python train.py --n_layer=8 --d_expert=192 --moe_layers=[0, 1, 2, 3, 4, 5, 6, 7] --init_std_router=0.00624 --norm="rmsnorm" --tie_embeddings=false --grad_clip=2.0 --batch_tokens=[65536, 131072, 262144] --train_tokens=751300000
Below are experts of layer 2 (counted from 0) of a mixture-of-experts language model. Rows are named router (the router's row for the expert), gate (a neuron's input weights, with its number), up (a neuron's input weights, with its number) and show model dimensions 0-127. Each number is 128 + 32 x the weight over its row's rms, rounded and kept within 0 to 255.
After each expert's rows: "mostly gets" lists some tokens that are sent to it at least half of the time; "gets" lists some tokens that make up at least twice as much of what it gets as of all text. This comes from a sample of Wikipedia text that the model never trained on. Tokens count by the router's weight.

# expert 8
router [127 148 154 157 180  95  94 156 118 157 105 106 101 130 130 149 159 133 165  37 198 162 199 157 149 130 127 102 134 156 124 116 118 128 155 175 142 104 139 139 105 165 160  94  88 115 148  59  57 141 154 108 159 110 164 127 157  96 110 127 132 139 172 128 106 152 152  74 131 145 198 156 163 169 188 108 156 108 164 150 118 151 164 146 129 174 111 123  87 163  82 130 186 105 125 105 185  92 120 105 162  68 120 104 127 150 148 106 106  79 151 124 150 106 120  82  44  97 123 169  94 136 146 156 105 114 166 121]
gate0 [ 91 107 126 146 102 152 107 124 131  72  90 118  70 121 155  88 156 132 168 141 117 150 113 122  67  73  68 137 188 140 168  73 106 112 128 151  45 120 107  82 132 136  98 105 182 114 172 163 240  59 160 151 170 143 182 128 133 112 149 139 146 141 143 148  95 138 163 111 140 115  67  75 109 123  96  93 185 120 113 110 103 153 158 172 117 124 131 118 160 138 136 124  81 159 140 141  85 106  75 139 164  97 147 148 136 128 104 174  93 113 117  81  82 112  86 112  90 151 109 104 129 103 105 143 136 161 151 142]
up0 [141  87 170 128 136 145 143 143 149 134 158  74  29 145 157  57 146 116 238 134  91 154 103 130  73  85  95 124 149 142 161  89 160 111 145 128 152 147 140  96 138 101  83 118 150  93 135 157 178  88 172 120 133 179 156 130 119 127 170 118  72 121 172 116 105 119 112 121  98 119  64 113 164  96 126 124  82  99  87  70 146  55 137 182 142 113 113 135 125  78 151 100  98 171 175 109 168 134 116 125 161  99 160 154  75  69 145 158 117 137 148  96 106 129 163 147 145 144 150 129 162 122 141 113 111 150 102 133]
mostly gets: "\n ", "\n", "\n   "
gets: "\n", "\n ", "\n   ", "\n     "

# expert 30
router [140  74 122 124 123  90  87 153  72 132 117 157 113  91 101 180 158 102 162 107 195 144 143 100 166 105 114 109 144 108 158  87 106 156 101 200 104 122  97 173 106 187 143  41 120 124 150 130 133 137  81 190 182 113 153 137 128 112 115 123 156 166  91 170 110 103 114  39 126 148 140 132  89 175 124 138 139 154 136 158  84 129 173 145 163 150 163 101  73 194 121 129 187 137 148 131 137 134 158 126 148 105 132 226  93 103 159 135 123 154 114 143 155 116 136 121 129  67 137 150 132 129 160  93  75 129 122 158]
gate3 [137  82  58 108 143 166 117  87 103 190 130 172 134 117 122 143 115 140 128 169  94 161 136 130  96 109 122  28 151 136 133 103 154 177 126 151 179 157 162  79 139 118 170  65  95 183 205 165 130 136 120 121 136  90 164 157 143  90 116 166 141 121 121 160 125 109 171  70 175 188 140 154 151 138 126 143 100 100 168 155 177 104 154 129 152 123 161 166 136 171  89 167 141 124  77 108 115 204 154 165 126 143 180 159 151 149 108 167 158 156  64 171 126 112 129 114 104 104 152 137 139 104 127 157 107 106 114 100]
up3 [115  92 127  94 128 132 159 111 152 120 109 181 109 106 151 111 126 156 146 123 155 159 167 153 106 131 126  56 175 127 141 124 149 113 119 118 195 147 145  78 183  69 150 120 111 143 150 191 186  92 119 135 166 142 170 137 107  70 174 105 168  58  80 138  74 171 125 125 146  93  86 191  96 116 177  58 140 108 181 155 146 125 133 124 131  75 115 166 141 150 106 123 130 125 107 121 116 136 136 102 128 123  91 139 176 131 117 158 123 138 122 182  91 113 166  73 146 102 173 191 202  80  87 158 144 126 116 109]
mostly gets: " who", " has", " which", " have", " had", " became"
gets: " was", " is", " that", " as", " which", " were"

# expert 15
router [105 103  85 174 141  94  88 125 121 118 101 153 118 120  63 165 177 140 111 137 132 205 167 100 112 162 118 117 121  67 120 159  43 112 177 132 206 132 112 180 132 141  89 105 124  86 164  89 108 181 129 135 182 109 147  66 155  89 104 111 127  77 128 143  82 144  89 131 100 140  95 134 130 143 165 179 124  74 130 154  70 103 116 130 111 195 105 124 117 150  85 149  91 128 172  72 120 127  94 147  95 149 125 174 132  68  95 149 110 155  99  80 124 107 106 105 116 131 111 162 133 121 140 117  90 163 167 160]
gate3 [104 131 115 165  83 128 143 107 100 141 108 122 122 110  93 157  89 120 158 119 139 137 128 141  40 124 106 154  51 138 112 129 182 104 155 120  94 174 136 118  87 170 195 132 102 128 108 112 121 129 143  76 136 148  87 124 136 108  91  84 175 112 147 109 165 115 132 175 122  77  73  95 116 186 128 194 157 102  70 126  85 102 159 118 125  89 105 175  91 142  92 101 139  93  86 162 190 160 129 102  56 132 162  85 111 146 121 213 183 110 174 110 139 102 133 169 126 146 161 162 159  87 122 116 116 146 148 126]
up3 [210 109 139 165 118 146  82 114 118 141 120 138 126  89  97 142 138 153 148 102 152 135  97 193 185 133 112 182 144 109 145 172  98 169  99  99  96 103 141 162 134 195 130 132  56 117 116 188 116  99 152  81 138 163  17  67 115 114  86 199 191 139 164 147 129 100 136  84 194 101 125 101 119 128 117 143 125 132 136 129 140  94  97 163 112 111 129 108 109 156  59 116 145 137 181 138 169 138 173 161 110  97 121 100 140  86 101 154 137 139 123  87 171 136 146 136 138 115 167 138 148 136 125 112 168 137 106  77]
mostly gets: "ua", " mar", "lu", " explo", "ca", "ea"
gets: "da", "la", "ca", "na", "ba", "ua"

# expert 2
router [119 110 178 149 135 106 160 135 109 125  67 150  89  72 143 171 156 143 157  86 135 168 205 113 125 122 123 161 153  95  98 111 139 118 205 178 204 116 158 141 145 184 123 128 166  69 107 101 123 153 128 128 128 135 120 109 136 116 160 128 181 144 103 119  96 149 143 103 147 151 155  85 147 109 149 155 139  96 120 104  86 163 135 142 166 123 119 165  50 199  92 129 118 143 113  97 141  84  83 100  96 132  92  73 107  92 136 113 137  83  82  88 110  96 121 179  48 150 112 186  99 168 147  95 128 150 158 150]
gate0 [113 129 164 165 137 184 171 165 149 101  62 122 113 129 189  80  53  63  85 108 145 135 133 147 153 145 152  43 107  60 107 124 132 177 148 169 144 167 118 174  23 152 159 112  75  74 155 115  81 129 158  86 126 123 120 153 158 133 126 123 133 162 128 116 120 153  97 147 150 115 126 155  83 106 143 130 151  90 102 125 117 183 184 128 119 100 154 161 160 178 140 100 137 146 172 125 122  73 134 119 131 117 148 170 108  95  82 128 100 151 100 122 145 128 174 180 111  92 103 116 134 146 153 104 141 109 167 123]
up0 [141  75 174 179 153 153  92 160 147 128  94 120 136 154 104 113 152 116  72 115 130 115 107 126 146 173 108 127 162 136 106 131 124 138 144 119 113 186 104  66 104 135 175 131 114  64 158 102 131 179 150 150 166 133  61 144 160 127 111 123 128 135 173  71 167 159  94 189 146 153 129  72  77 104 134 118 104  18 104 134 135 134 118 191 160 131 127 113  76 144  72 118 122 139 138 153 106  47 151 144 104  94 118 140  97  97 103 161  88 150 117 101  97 164 189 121  82 127 105 156 141 137 118  95  75 124 182 138]
mostly gets: " Succeeded", "See", "History", " Preceded", " refer", " place"
gets: "=", " is", " place", " also", "See", " use"

# expert 14
router [191 114 168 138 116 139 112 137 116 168 121  90  66 123 154 113 144 123 153 101 142 111 155 113 110 161 123 182 136 141 131 138 152 102 172 158 205 134 121 155 113 152  90 162 122 159 119 115 138 113 194 114 196  91  87  70 159 170 192  85 112 117 159 137  77 133  85  82 106 113 174 146 166 120 130 133 172 100 146 135  92 135 136 119  80 145  96 110 122 237 135 106 160 121 136 174 136  69  84 146 133 123 117 112  74 129 175 145 145 152 106  80 177 121  72 133  94 163 126 152 171 166 148 159 120 179 152 138]
gate0 [132 136 111 131 126 119 182  87 179  90  80 169 140 113 124 154  97  93  93 111 159  85  85 117  67 165 122  94  85  67 171 132 137 133 110 117 187 135 104 177 143  90 125 103 127 144 113 197 107 157 148 105 137 125  87 187 130 110 132 140 115 123 136  97 103 112  79 116 119 126 186 137 110  49  84 121 132 114 154 143 185 101 131  83 135 166 139 120 173 187  88 148 180 158 149 147 121 117 109 156  51 120 111 176 131 167 112  94 128 164 104  93 115 196  66 131 115 175 139 125  92 144 107 178 176 134 103 134]
up0 [162 100  17  87 115 143 132 121 129 112 115 165 113  75 134 122 104 129 142  96 128 124  67 107 100 182 104 175 150 110 148 216 139 135  74 104 114 144 169 118 171 114  88  75 118 120 126  95 126 169 165 104 169  93 132 129 134  72 138 113 111 137 135 112 136  91 138  89 133  98 138 111 142  90 167 117  90 140 154 159 151 120  74  70 134 163 165 117 155  98 140 127 145 130 205 106  98 158 125 186 111  79 164 161 153 169  75 138 151 144 146 138 179 115 142 134 140  78 113 109 121 110 118 161  83 163 148  46]
mostly gets: " football", "weight", " far", " basketball", " prec", " sports"
gets: "–", "19", " football", " Win", " League", "weight"

# expert 41
router [129 141 144 144 143 108 150 118  86 127  90 132 124  97 122 175  92 152 127  74 169 149 106 138 109 155  98 172 102 136 104 112 126 156 185 134 143 130 127 141 137 179 163  86  98 148 214 120 131 178 111 167 106  95 150  90 169 135 137 105  83 139 144 116 102 138 103 125  56 119 153 125 146 129 204 112 170 103 121 109  92 116 179 134 140 128 100 122  49 136  63 114 165 113 139  88 213  79  76 147 101 140 152 114  56 119 154 115 140 151 132  70 117  83 114  80  97 148 132 130 130 150 148  84 162 183  88 184]
gate3 [113 164 101 171 116 128 124 163 115 133 122 160 196  80 139 115 117 140 166  68 199 117 114 143 126 110 107 121 132  97 119  90 220 198  89 172 141  74 124 125 150 117 179 141  95 135 109 113  85 134 112 154 112 112  89 152 120 147  95 113  74 154 131 118 128 133 144 185 112 211 131 152 164 139 147 102 139 141  92  85 185 161 178 125 144 127 125  16 117 128 126 126 134 135 126 115 121 113 161 106  97 126 124 115 191 113 176 148  96 120 143 101 159 104 178 171 137 145 106 138 172 152 129  71 164 156  76 153]
up3 [126  81 116 154 127 118 225 106 190 146 158  97 145 126  90  90 114 165 126 151  93 124 122 126 142  93 156 127 127 148 146 173  86  98 130  86 113 112 128  72 108 109  70 103 123 169  99 100 134 155 179  93 152 141 116 147 127  92 211 145 183 139 127  84 177 108 124 109 131  43 124  95 122 137 197  95 160 158 143 156 156 138 141 148  74  65 171 146  94 131 124 159  69  97 132 136  94 142  93 138 165 181 149 192 163 119 101 154 143 121  88 130 154 135 101 101  99 127 109 137  96  85 133 125  72 156 109  90]
mostly gets: "idae", " protein", " Animalia", " Species", " acid", " beetle"
gets: "us", "}", "a", "e", "ic", "is"

# expert 0
router [108 133 116 111 137 136 118 100  88 195  97  95  86  99  86 123 145 136 134  84 128 117 144  99 162  99 122 104  67  93 119 117 152 185 150 118 163 109 128 124  98 166 182  94 100 202 128 145  90 197 123 165 161  87 148 112 198 119 133 143 129 151 126 156 112 127 108  93 152  96 140 164 101 158 207 136 207 116 110 142  63  75 102 168 144 164 114 117 110 170  90 151 166 134 152 138 181  87 126 140 107 136 131 164 128  80 142 122 127 157 103  54 157 119 126  93  59 132 121 117 154 149  98 176  91 106  93 160]
gate0 [125 166  93 134  86 148 107 143 166  98 126 188 132 133  90 130 148 104 115  86 225 144 137 212 190 140  61 112 136 113 126 167 120 135 131  82 123  87  61 136  85 140 160 119 139 134 160 143 158  95 146  88 116 156 151 191 138 152  97  96 134  71 122 143 139 119 110  94  93 113 162 195 117 157 100  81 130 147 125 109 207 163 108 115  68 139 109 127 197  91 125 155  93 149 158  93 135 165  99 168 110  97  77 107 144 125 206  82 116 155 139 122 146 136 129 146 152 136 106 120 119  98 100  98 153 122 130 137]
up0 [117 129 149 168 125 133 162 170 158 176 119 121  93 142  65 112 156 138  49 111 113 149 119 147 179 149  76  44 142 167 109 187 154 122 125  99  78 161  78 205  83  87 158 138 104 112 151 118 154 122 116 133 153 159 169 179 125 147 110 139 144  85 155 155 103  83 103 104  76 128 170 156 165 157 109 102 140 102 108 117 163 175  81 112 122 186 145  93 133 111 142 170  72 154 109 125 145 126 153 124 112 106  92  83 119 135 162 122 109 163 178 140 158 181 131 171 137 121 166 154  86 157  89 174 139 116 170  85]
mostly gets: " Royal", " Army", " Corps", " Railway", " Military", " Street"
gets: "s", " United", " National", " World", " Air", " River"

# expert 43
router [112 106 146 128 155 148  96 113 134 114 117 133  68 108 104 127 129  63 110 108 124 180 179 100 161 119  98 100 131 195  74 121  44 146 128 206 183 144 158 114 129 120 137 138 108 152 142 100 126 187 104 103 111 115 125 118 123 144 128  96 108 110 129 126 101 156 199 111  60  83 156  97 110 177 180 105  86  86 126 170 113 132 172 132 158 174 157 114 114 134 156 146 144 156 102 169 148  87  90 101  81 101  69 138 132 113 163  92 137 166 129  68 158  82 140 135  71 152 113 173 150 127  92 191 117 134 148 176]
gate0 [118 135 117 131 150 120 113  76 165  80 127 116 133 105 133 154 141 129 125 125 100 124  89 145 136 144 152 150 141 153  66 109 175 110 136  81 142 118 117 159 205 167 153 159 112 170 145 136  98  97 149 183 119 133 103 101 160 194 125 126 101 158 145 181 109 117 168  95 154 141 201 125 157 140 182  27 148  98 131 150 128  98 120 111 172 109 130 120  93 141 155 126 114 113 107  92 190 192 140  86 123 106 120 120 140 139 139 143 149 142 173 156 138  91 115 114 194 122 126  93 100 117  39 206 132 214 142  94]
up0 [102 128 135  89 121  85 142 131 154 160 128 140 154 108 140  55 142 155 109 143 193 116 161 121 130 149  93 104 156 148 130 114 126 142 110 197 107 167  68 161 116  79 135  71 186 125 102  98 150 132 158 120 159 124 155  98  64  75 113 116 169  76 126  87 142  71 100 124 165 127  58 122  60 193 109 152 142  79 152 148  76 156 139 148 101  97 171 121 125  92 134 159 138 147 126 175 124 111 116  95 129 133 140 184 133 123 127 134 137 130 149 107 131 153 190 146 125 146 150 174 114 125 155 198 154 162 158  34]
mostly gets: " p", " St", " st", " cl", " rel", " Fl"
gets: " p", " St", " cl", " him", " s", " st"